From a checkpoint of a small mixture-of-experts model trained on Wikipedia: 48 experts in each of 8 layers, 128 clamped SwiGLU neurons an expert.
Below are experts of layer 4 (counted from 0) of a mixture-of-experts language model. Rows are named gate (a neuron's input weights, with its number), up (a neuron's input weights, with its number) and show model dimensions 0-255. Each number is 50 + 12 x the weight over its row's rms, rounded and kept within 0 to 99.
Before each expert's rows: "gets" lists some tokens that make up at least twice as much of what it gets as of all text. This comes from a sample of Wikipedia text that the model never trained on. Tokens count by the router's weight.

# expert 43
gets: ",", "),", " was", " is", ";", " that"
gate0:23 71 54 59 51 58 60 42 57 27 31 33 21 54 55 45 42 45 51 33 58 40 58 54 51 50 43 40 38 69 63 47 52 57 51 31 44 59 28 55 40 33 41 51 41 37 67 56 46 64 63 55 57 30 77 42 39 60 52 68 79 33 48 48 58 52 44 62 45 23 38 48 58 61 53 33 60 37 30 43 60 34 49 44 41 52 41 50 45 54 62 51 38 65 62 57 59 58 37 69 32 30 54 64 56 62 62 47 60 43 59 52 48 61 59 52 39 46 25 40 58 49 77 32 60 58 54 48 20 48 78 64 35 70 45 37 41 33 50 47 53 38 76 44 60 58 41 46 52 45 58 57 30 57 55 57 43 53 47 76 35 61 46 59 50 57 48 54 35 23 43 42 46 62 70 48 45 43 54 46 46 38 32 58 36 26 53 67 27 40 59 45 46 34 54 41 29 54 52 44 55 49 62 47 40 42 45 61 31 33 44 47 58 59 54 31 69 55 35 48 54 58 50 50 67 64 38 41 56 52 43 57 58 43 36 57 69 64 44 43 60 39 34 50 67 47 53 63 77 60 40 37 35 39 26 49
up0:32 55 53 81 34 54 59 57 41 54 17 47 45 46 63 56 52 46 59 56 49 38 50 57 52 42 57 37 33 47 55 45 60 68 39 23 51 45 64 34 57 55 40 54 45 70 55 32 62 63 37 44 41 36 53 43 24 63 49 52 56 48 54 50 69 36 52 56 37 42 56 58 47 50 57 35 69 18 47 50 36 48 59 49 45 60 47 52 31 54 47 55 58 49 46 59 44 64 49 47 56 57 62 67 71 43 43 58 66 35 48 52 68 64 53 31 20 31 48 61 44 44 71 44 48 56 57 47 44 53 58 45 22 53 46 23 49 50 46 50 58 39 60 39 72 47 55 56 22 54 48 74 24 44 40 42 50 51 65 64 34 56 30 60 66 48 45 54 50 30 47 45 27 52 64 31 32 32 56 55 70 44 32 64 37 64 66 52 59 42 61 23 76 39 70 49 36 42 51 61 43 43 56 57 54 39 60 51 41 45 60 73 51 62 39 40 68 62 44 61 68 50 50 60 55 58 51 72 41 73 53 61 54 63 41 46 45 73 37 69 61 57 58 67 49 75 51 64 50 43 52 55 47 52 67 46

# expert 8
gets: " the", "|", " The", " were", "ed", "The"
gate0:55 37 45 41 47 53 71 36 39 34 56 47 46 52 49 48 49 34 28 73 60 48 59 46 46 59 39 58 29 40 58 55 50 61 61 49 67 63 31 52 35 51 73 53 62 43 49 54 50 63 53 62 35 45 41 48 48 33 27 54 37 50 62 60 62 38 57 33 50 39 42 70 21 42 43 46 52 34 50 59 55 45 65 49 35 30 27 40 47 64 44 54 39 53 28 51 39 48 45 49 62 39 35 57 52 45 52 53 45 61 62 55 82 50 53 41 49 40 27 35 55 61 44 35 29 43 38 49 55 57 57 48 50 30 39 57 22 55 51 28 47 53 43 47 44 68 59 58 66 74 53 46 43 66 42 59 40 67 72 42 63 26 63 37 72 33 57 58 61 35 38 43 37 28 42 43 33 33 52 17 62 50 46 48 43 63 39 34 51 47 51 49 49 46 44 89 56 64 54 47 25 45 66 66 56 52 55 50 43 32 39 72 34 52 36 50 39 58 37 28 62 43 32 38 55 50 54 46 61 33 48 51 28 54 63 35 49 29 67 55 63 49 39 54 61 63 39 44 43 53 70 43 47 47 44 67
up0:64 45 36 54 60 50 49 57 49 53 49 52 55 49 33 54 51 38 49 49 39 55 63 50 77 77 56 48 81 58 50 71 65 51 68 59 43 53 36 43 33 64 36 60 39 78 49 41 59 40 58 51 41 66 50 35 53 48 53 38 58 45 70 42 29 47 66 34 37 41 57 35 36 60 14 53 43 49 61 33 54 47 31 55 67 61 54 26 15 69 51 55 51 41 30 53 37 52 52 43 67 27 28 43 18 41 42 66 57 43 53 41 49 71 62 54 52 68 59 43 45 47 55 36 56 50 48 42 50 59 41 70 32 80 39 52 53 46 46 49 54 46 58 53 36 61 48 59 77 72 61 65 61 36 63 27 59 33 38 87 41 39 69 55 74 51 54 49 55 38 41 44 50 43 52 46 50 45 46 65 43 73 50 51 48 36 61 61 52 54 49 48 43 56 48 63 60 26 42 60 42 46 46 47 32 30 36 56 57 55 42 54 48 52 43 38 43 46 47 53 38 54 43 60 48 53 46 57 59 49 47 60 55 69 43 46 29 53 55 35 29 63 49 49 53 71 47 31 51 36 69 36 46 49 63 41

# expert 11
gets: " and", " as", " with", " or", " to", " but"
gate0:83 44 65 49 45 51 65 49 39 70 62 60 53 65 60 37 41 51 67 51 59 51 67 43 60 48 66 37 47 64 57 44 56 50 36 46 32 34 48 62 59 52 66 56 56 34 65 39 43 53 48 70 36 23 37 57 63 48 64 44 48 44 58 43 32 50 62 56 35 54 35 40 51 32 57 45 60 44 36 53 41 39 59 62 51 47 49 49 33 38 35 44 57 50 66 58 54 48 29 71 57 61 38 81 42 70 65 69 62 60 43 39 48 34 64 33 35 53 52 55 30 57 67 42 31 48 48 60 71 55 37 41 54 77 33 61 28 48 52 46 50 52 48 41 28 60 36 57 55 52 52 26 45 33 78 47 55 47 31 64 49 47 56 63 31 44 39 40 51 63 52 53 62 42 54 73 46 68 59 37 68 57 64 56 39 37 54 60 69 65 45 44 43 59 60 54 45 35 45 43 67 44 23 51 37 29 56 58 50 45 53 47 46 48 50 49 68 28 25 50 64 34 34 53 37 47 71 44 26 61 41 55 32 45 24 56 40 41 42 57 56 67 34 72 35 47 53 43 49 34 48 56 54 65 49 63
up0:67 54 61 45 36 43 53 49 19 60 57 56 60 65 57 38 41 53 52 44 56 45 57 55 38 53 43 56 51 44 64 66 44 62 24 51 20 48 45 67 50 67 80 46 45 37 69 20 41 71 55 46 55 12 30 53 70 32 52 51 51 28 40 41 57 44 47 63 56 59 51 47 54 48 55 40 54 39 48 55 48 35 48 52 58 61 55 48 44 51 47 59 52 44 53 56 52 50 34 54 42 53 40 78 47 38 74 54 47 43 62 60 50 30 48 27 43 65 68 58 32 43 73 41 39 63 52 50 41 52 53 35 70 63 39 54 42 67 38 42 48 44 48 46 49 47 34 54 33 45 49 65 47 53 52 61 44 41 33 64 47 37 57 54 44 25 49 63 49 32 61 56 35 46 74 60 44 60 50 44 52 84 54 87 72 53 42 46 47 50 51 10 53 57 70 52 53 51 55 55 42 40 50 48 40 37 47 44 54 34 39 61 55 33 38 38 41 35 40 53 64 27 43 50 33 45 61 69 53 39 49 67 44 34 47 51 48 49 45 59 57 36 61 68 36 56 41 39 58 45 58 54 67 70 42 75

# expert 10
gets: " in", " of", " the", " to", " on", " from"
gate0:55 48 65 43 43 52 45 43 47 36 33 71 68 33 30 54 56 54 43 25 80 25 55 48 65 71 57 55 27 66 73 40 43 56 39 68 57 66 37 55 68 54 52 42 42 40 50 35 40 42 63 83 36 34 48 45 55 59 74 36 62 69 61 55 51 54 47 51 46 35 37 72 41 56 30 43 61 40 51 52 42 56 78 44 52 13 41 40 36 58 62 56 37 68 44 68 26 49 60 58 56 54 55 44 59 45 33 63 56 45 42 77 44 44 62 53 73 44 35 46 35 69 43 59 63 47 46 63 53 23 50 47 36 54 67 42 54 61 45 54 59 66 43 38 51 28 59 52 45 39 51 52 50 61 63 50 56 64 51 53 49 48 63 49 48 31 51 56 55 68 64 27 84 46 44 56 49 43 44 58 42 48 49 47 52 58 61 52 41 55 51 38 56 47 49 61 58 37 53 45 50 65 59 49 49 74 35 46 46 35 33 40 54 41 43 32 60 48 59 26 55 42 42 30 60 47 54 40 51 78 62 47 55 43 48 68 56 34 69 44 51 43 46 63 75 45 32 37 48 57 46 66 58 49 43 56
up0:52 52 49 66 40 50 42 64 67 58 53 57 58 48 79 48 58 63 77 59 57 75 37 68 60 63 45 57 40 50 51 39 70 41 41 56 50 62 53 36 70 38 35 55 43 52 37 71 33 34 46 67 50 42 49 71 54 47 16 42 53 38 51 48 67 51 49 41 38 59 15 60 47 44 31 33 66 72 51 25 58 52 85 50 60 49 48 55 36 56 19 59 70 75 41 57 62 42 70 66 60 55 59 55 56 59 66 43 58 45 46 43 51 56 38 47 54 45 52 39 26 67 56 60 45 42 58 37 58 62 62 45 54 43 32 60 52 53 68 40 52 49 50 48 55 61 40 46 84 49 32 43 39 52 47 66 48 46 35 50 39 37 49 55 39 35 35 48 48 53 46 44 61 57 40 51 71 33 40 50 54 42 52 52 66 43 65 58 65 26 55 36 60 45 39 34 35 38 53 22 28 47 54 69 29 44 60 47 32 62 43 58 54 54 61 42 52 50 46 49 58 29 60 46 46 62 38 58 23 49 45 52 45 30 47 38 46 55 55 66 36 66 43 45 57 52 38 41 69 35 46 52 51 45 54 70